Experts of a small language model.
Size: width 256, vocabulary 13090, 52M parameters.
Experts: 32 experts in each of 16 layers, 96 SwiGLU neurons an expert, 2 picks a token, 8 empty slots to pick, a shared expert of 128 neurons.
Below are experts of layer 11 (counted from 0) of a mixture-of-experts language model. Rows are named gate (a neuron's input weights, with its number), up (a neuron's input weights, with its number), down (a neuron's output weights, with its number) and show model dimensions 128-255. Each number is 128 + 32 x the weight over its row's rms, rounded and kept within 0 to 255. Numbers have three digits each.
Before each expert's rows: a language model's description of what the expert responds to; "gets" lists some tokens that make up at least twice as much of what it gets as of all text. This comes from a sample of Wikipedia text that the model never trained on. Tokens count by the router's weight.

# expert 15
What it handles: Prepositions and modal verbs after verbs or nouns in running prose, such as in, to, for, at, by, would, could, during.
gets: " in", " to", " for", " at", " of", " from"
gate2:110102165116111150132081178100079116125128116090086132170116115140048110115093123081158084125114096167075104148121056159095135114137066087084093112077132145115065112117179196132142141148099110138166114162135143042123115089136158126069213157151142119111134124128142138177107129124144138134153181124186160127093067101158130120091126134182110103111147172089134175079065121130143123175118
up2:129098123065063160134110145122106091126139139054135114068170151159079121192158114171189104133126114112100111109102132091146118142147131107085118127101149092094126146162137135125125096147059126130146113135191085108114067171150069136075170175129134146204130163094148062144076127151159182131250173112133097151128120139099109076177138119141158132152136119110106117105111173100116171091143
down2:109170185159181060092111139115184177153075111114138152178084135102081110146104148100083066068097109062096159152149140185103121146130156120123168170104154100133094161136090170117094113096164095098105139142065115162084114099136112112097107099125099176140128129126110103154112147118110217125180124153118122112091191113132126141153116140116106131095141118166160093149126116081033171123095
gate3:167142094079153137097142102091129140158141071146142098223093106158104097155143059134119098169116145184129079127076109152131169123132077132151072153136153104134145108168120130102126162136078164146102124119107099102095109151140129099041106119130103115186166109149170202124123146079131150120106113029158141151088147174095159116172163118103146133142154095078093182173120143174134110105101
up3:114098098118192165140119132143166150116111058132115171138139125114051096140153121135118128097126170110153150171156110083159039181130159135152120145166150149096090144087103137151167101155146131147157161123092094115171089090080127151162123136141180123132108122125120088107099111142149125124122168149106090167149075113139078089063095130150160178138032100156152083145167099124104122106132
down3:103122153152139138134173122132148169126106077105129104111109156143177207125094096140135123166148099133132123085134113133064132149115191056152111108106106067085061128108104074219068155127110119101149150025062092094131146077094100073164155113153081182158112174117124126142128137156134120146132139110124113143126123144167127123122141111199158125136106058110150101100113040099137116145121
gate4:134135103048148084118108142122133155161106178093114123194078086151164176081108080119132149133118122100132098179163130116136118069160142144174119100150112152154115140173178149147097184097122109179075101147107150130134074159099156107137140195159161163075173156129125092170130101144132121168104078080066101116130110070094115106145134071140093174129164127138153089131166120128122120130149
up4:086083140151078061136157080148077156133127104150100144185079064116188120156084117182095079151127157106143111152187156148119147117145129092138171078071197103139044123110121160090093170133167154106147114174113119110175116118139117153133144119181100129113143141097079116097160109090118114090139134042206125091092153126141099162166145151184085117145151142173160114130157126141106087133149
down4:080149164146137115078167164103120180181081139177103150102149134135128140210156169163116099132172158143125102169200120153149089133182140176085122128127049187087109093157138104145121170141099151155086176107154149190178041170097104186146140118148139137141104104074086105131110184056124107067132093101191157171097126137161116187128154184134113117136200135175125180135101144140199112147120
gate5:131156139148108072138141141028131097149116147145181147140078160163133047133121102196129094126072122172106168148178075161127129137123116148131131145118194093076088145104177100078101126130103139120134085143118155113177081162111123126130127122204117130112121125112157110078148165148116099153145130103105105134107083174109132072129145101126091151067139100090151129144119118162150158112099
up5:074132146138217154083134093141095133095117105125133148060130133148110148185184144078126153175151173098092086119163172169138176130139154075104186125154135127123173104156083090160111089130152181113150101121182136143057127201093153177145107097070131123144123151121093088177141076142113141112127060141119107149138155153111073151129016139152133134153127130121173083142117119137086053062157
down5:173150072131097140155079180126158137119184130097055115119135100108137142155139175139114089145127097079114092127177100107154071048096092133141180107103101131107179127110144154116165136078124110102173165093153163189105166147089117113198106175088191118160136156101158131209121089139120119161114189130117135158157051096140173137125069115068130170163069118125123095038105123108137136138053
gate6:123100122106102183156158157126130139075118113126149092097126150103111083090125120115148120171087145078100208133180105131112107097111087156125154136169058140163095147114146126077111098061122114148134157118174106119140081165110173135132125080167196049133080172152107101164134150107186096154106130109153135153086086178152149218132103129086106105140180139182183142087137156113088121099176
up6:120132176182153095047146133117095150167163184151140124080148101097154201145102164117147092118154102148115115124118126152137158083170178110128107138157121107119099176153098089123128152222168142132137140156137118111112208116136122063097079129131107169149203070167148147128121074162109122084167116142139105083083161071103114050114109161162127107112138073112026124166141111148215133115096
down6:146147118119101054121108144151112125192109128151148061137144097139137125098082158189119113118152166143110102102168158123053164136149112140121126137127133080149100201110097088108126193154158097139110091154075146111126079144116146132112097092129096194135111073086202210075139087091119143092085138172141191120124097103183086161171120093103149157093142112127120148152126089112136150099170

# expert 28
What it handles: Years, digits and words like born, died, d. inside parenthetical life dates of biographies, e.g. (1787–1847), born 1915, plus CJK characters.
gets: " ", "18", " (", "19", "–", " 18"
gate3:117141089141169070159125152028175105146112166153133096139115136090174112143170174113174066070079144149092162104126101107167120129113160177105142179136138151097110121156138106080093160121080055136128117157119158102163146136181153147190164121145088093105128133159130117108109091111120151149153189137139121087093099126096095164167066132102191186062164152139178148148125092116126155240123
up3:165165092129167077162140151066170120142132121094183088161103139075182155139136140158120192136100163149117191155151083111194149179133133147144110117145139121126153104093174160131074142139155143159125115126148159173047134120166130083200191108092105123122131129129157122141098163108102171121128100065056153109112147209158091158161122103174193170135192128113121111113114102093121140181170
down3:173162119121118105116114145110139099189106159167119194144145134079128125115150126165138125120094135134114087171128149147143109141129138135162114096108161147099086141192132120201162124139096168177084153148179174165091149097157108140177126116119106112125163132117135163190195124092080064187083165121096122118116145173132161136146132135128102095092117105123061137109180142151117144113114
gate4:089099095095127134086068125100078105159119142202150119119114110125141100157128092156103121100143102077140116159161063115148154122119098152113142077078123058134076143068106101088109081101108096155131164115105186091065101136138135122104042091066153132130133125074165111182112120176107164160102134131107066140134103111140068091107123141131170133107122122175149125099163158158112131075117
up4:088141173136108104111120088108162143073164100146066101152148173148135131124144133145162139146036103155129157102148087178124121165182113113108132116089188135139145100130104167110121150142117162120093130118084116115146145043147121153111168128113092093178115185115184152180179186123150120197188142106176087151157117146128134144127149175124117145132126135098115145097125097121065142160109
down4:126123174132135116125141159150154091138173105123122194110143159139057117038115175117103109150176135054133151120087157193161143122083068134138169085118048108144092144089096177113157072110133109091075105134118124159132126134153181157130143119132157196126133151095094185106119168121090119116074111127144202153085107186152156121169140154113124122118096156116174158124159102128127133195124
gate5:128140114155143112126103141119084123195080122176174115146175135099084152126088170099070122094153168124079147113105107171148087080171156093081146142150088105119109107091120065037091138148091197106160142130162176114146135157186199126045116145128110164084101122156129125183160124119115107185159131091109109147118147159133120095118098128150112159094169129127140148134118139121131115102099
up5:094088123158108099105165120108152083133126110108151077086092140177183128145170125127146068149164162082049104104167148104128166149072128078088113147122196167132138174157144129124186094115117108152162123119073092156166162129093094156189154120167146176126073098146091157117116107133083186069127184171097158173161139130160131076190148136063084100143083094102094129140150081139165097152143
down5:139174068109109110146107184074198120179117186148119116135083112117121077122086075197106221127123180166143126106108073136108131134156124133149136132055098119163127199136159124119234099176085094182162149131152133080125098128122125145143144118075132147159103078116124143098119168040178105094140072205126126118118124096118163031123128110120087088106104083124133154142116113128136091119149
gate6:109115192108146092105079120157100132081145147165109101164105138101138171137152122179069112154107121115136165190158166128147110108151099145164148155090149145114088103098149137114135155131059082125154149127174104067188113159147081074144184171129093065128090105135083150090095059137111129141125131116146165162103121135177178085150106108137128210131119127111142073121097066098148098173211
up6:119137115128157206162096161088104114122166092153116104010132116151135140120080144141180125160104118129093135106106118132152149145165102108105147121088124105145139075106144133132129119127178066129155127122157125145083115134166097141147147119176156162117050149126163119145166176115140133181153147172087124120091124111107063089177109113094135077168149103143192105065153149112159202127065
down6:076169035088060125149113149066097149113101116114071117137139122158135120166118161120105042105136101144104153156131182116141147230150083109100110117071074170084091150117135128164143122113174141125100138149080105132109108099109094082124085138114112209137110057192118146161113129157119144112093185113091133101113124092160120125195142138090097113135169055160165150068170238172182148105129
gate7:120124174123158131129124144152110142107083203114148192138058137133105103136103161196174096175166202113151116072092146152188151110113112136067108121161085108130129079156104108088104139091110090155119091078157150101071149120110120115099095151145132185175082138122138119102124151178120134103125165174110059071169093128139135115112149073117215108132112134127157181073087193143180148189175
up7:158170056070121143103161066171140165148112086161115083163133086178163178123152161079141106065117121110176136174120147103122089149166168128174159145113075077089153117056114079141120107135151113051112137136123106155120140160124149150126144070148108149136070106108119126148132165119094108078114131090222127119124111100176136132124107140143133086136113152139116069142153116100075087078104
down7:120144116110146130120170133099133108152110124111161092097150107154124143152117193065121143094137165114106132082115103152104143196110146116160106163124205161090078084111117091131158162131114175087152110141078123081100140123154162153136127137150081142119128134100110155112147160091115110089134153188176080170190184102087070137163189156032182115079157126110114150167103084103068142165115

# expert 31
What it handles: Words starting sentences or clauses, especially pronouns He, She, It, They and adverbs such as However, Originally, According, After, Although.
gets: " He", " he", " It", " also", " The", " not"
gate2:162071097096128114107131075111109117116135119127158112143090166114141107146149145110157097144156157075170100166154192115101085088155104117157159185064106133087144111109152104130135134125200163134160158163156129086109200129081109063127072127138093157118110059086151102088090140104122138145144130155194122088163157125104173121184178204146173078085100125157132103141171133152127155125137
up2:126090115088149155160063148161163069166123123159144131139139177108135181127181136130109159107164123168149139198077165116107123083138118136161169174177077098116142086186167154127080122173062129103150157130127168162098103143104146121166047192080083125125175140127088130134070144118080081114119087125168131100129147144132175134165105135116100108099083147126151084105150168166164125147120
down2:130107197094146123120127080081163188086145103139153123085089152129106188101134190146149176140130124191117140135137127104101147178148106099130135151174110118128179164150101134080104141114186138145086127049136111117166130164139121171125161097182154164154156133115112114111121132127160124130171117112130086105137104168153080017086084104144125082122142160115151097113131141126111125176102
gate3:117147075091134133122099123114151181086039135121071158100145104120140162118158165163111081154098159146171149107126154162183166126092099069112157147176054136157135138143169141097109082160089108080088152144123218145176076167102114092154153149166113147158098134130148099075157126126172080151080117143136154130134094116121092134162150079050131102154125102100127055116137139128157105132140
up3:083145096126145116158093170123172125184171104082074129139179188137134088127178113110178131074125146051110103104146124093160131146156203137119098141132123082194137094149067101150134152133064141071160114102113110112102127061095107118103168147129127146156124123108129111094081147083102126181090071167149161100111164129166094093140103200131152110128096097107116097137120155099130079131146
down3:096068116143141107154110156097177050180156089139105095144096147097102131223093091099105092098086121131112117112124168087186152168162070151161144101162156096125165135170129112121140123130127158123114159152110151079105105071080136084104130154144140056125155146116146152093149169129157121124112144159148083096116130123165134115145044151089117105111146105185150155134113121194152082098147
gate4:069160127091093133150108106104139115064133149173138111077092100139145150110123176126088126171144081125133096168137158071129054150154124155113127151155093071161157137110209087115142105083085161099134140086117132174129101070099183161102124170110135085081112103152131115191097148108092092090169137132123137152125105130075138132164138082075168150138115147123150103167137188113148081070170
up4:120106129064134157137201209108121143163106113107187117182118146134164102097170154110064137145138095131128138193110092127167117129146149161113157132189102117155070129178173115117177119162120129132135149079196118133106156144099119090087150126179143124092112140222112101124115132125087116169194180099161095151142091120066101120096157127104163132140157091139174097125137106148145063096088
down4:075124127189130141122153130153068089174131090099137135147133117095113107144135130174136084196186134115159085121106103157197151091143155133117134117128132099157115133165072186144121100118127147097144158194091159087124113125036154105202129144150125063126114093130126123074193140089047127133095139130099205101121113095123105188115091213118139160156129154066171100137143112188146146173168
gate5:132109149116131164132099088145116174111147095147118131142156169111184136108102155111155149118095079137102175146138137105114184106100102145127119152096123145172158149127156209087166132176115139094136067113098104150154126121105161120097134178139153139117169092119134133136089165120069102164183130114130156129087161183172102191147111058170127117099136107124147082101156135186117137146034
up5:137093129053166120125098100155066088115140167136123156160101148082078104144114101143141117121078119107136150116177118137068128148147149093083143105150152129093126124128145166161144128127117142124116161125120198149117147131087089171081103172147100153100108130102099133127082105132108088128115118106140091141150103109195160148121218123126125082050043152121072090158092189094099111146056
down5:093174079154094099178072166127126151159128157131135113119105170093155113091095089141117091094107098121144121094113107145110062115149134113133116081154131163160165192149165129163149130100127118143127098147172139101128127092201129152101149181140081114102176171128132149141087184123075146123133132106186123128146091132117103169186131181118140088102158151166096187158143213177105158107130
gate6:179130128061155110102089112187108115112135133127088127116067119149165093165124097107167084150139205106123195114139185163080145165132123149112144140068112160119142097128119138115130146128110066087151124144130131119141155136126119088138101118111092095122160114133081112105101087122061110111133130086145134151062092176110138098138124141102151116197159233153067166118093150118182126134116
up6:146124129086192139151051123173101131135175158134105091127121083147185084146113113116166091112180188105095163097142138156060121166146080170067137136062139161159172120166084147113168104144085103105155151107112097115151140148070129099110149145138182093189163108091086132126133105101071085109081121127131160140108134136127199106167124149116151068158136190145103156103101159145140130131134
down6:119129098121137166148093165166129084159161137112144153095129121135116146094103116128110170096106196076118162191142105095117188122126158159149127122074170093112109129136050234140174158116252077091140134106130138142127105113111142203084066115174193130093086096078122140130084146174103176130131116138117130191118147182118146099102071126116096123116136145068117122100095126178092100047159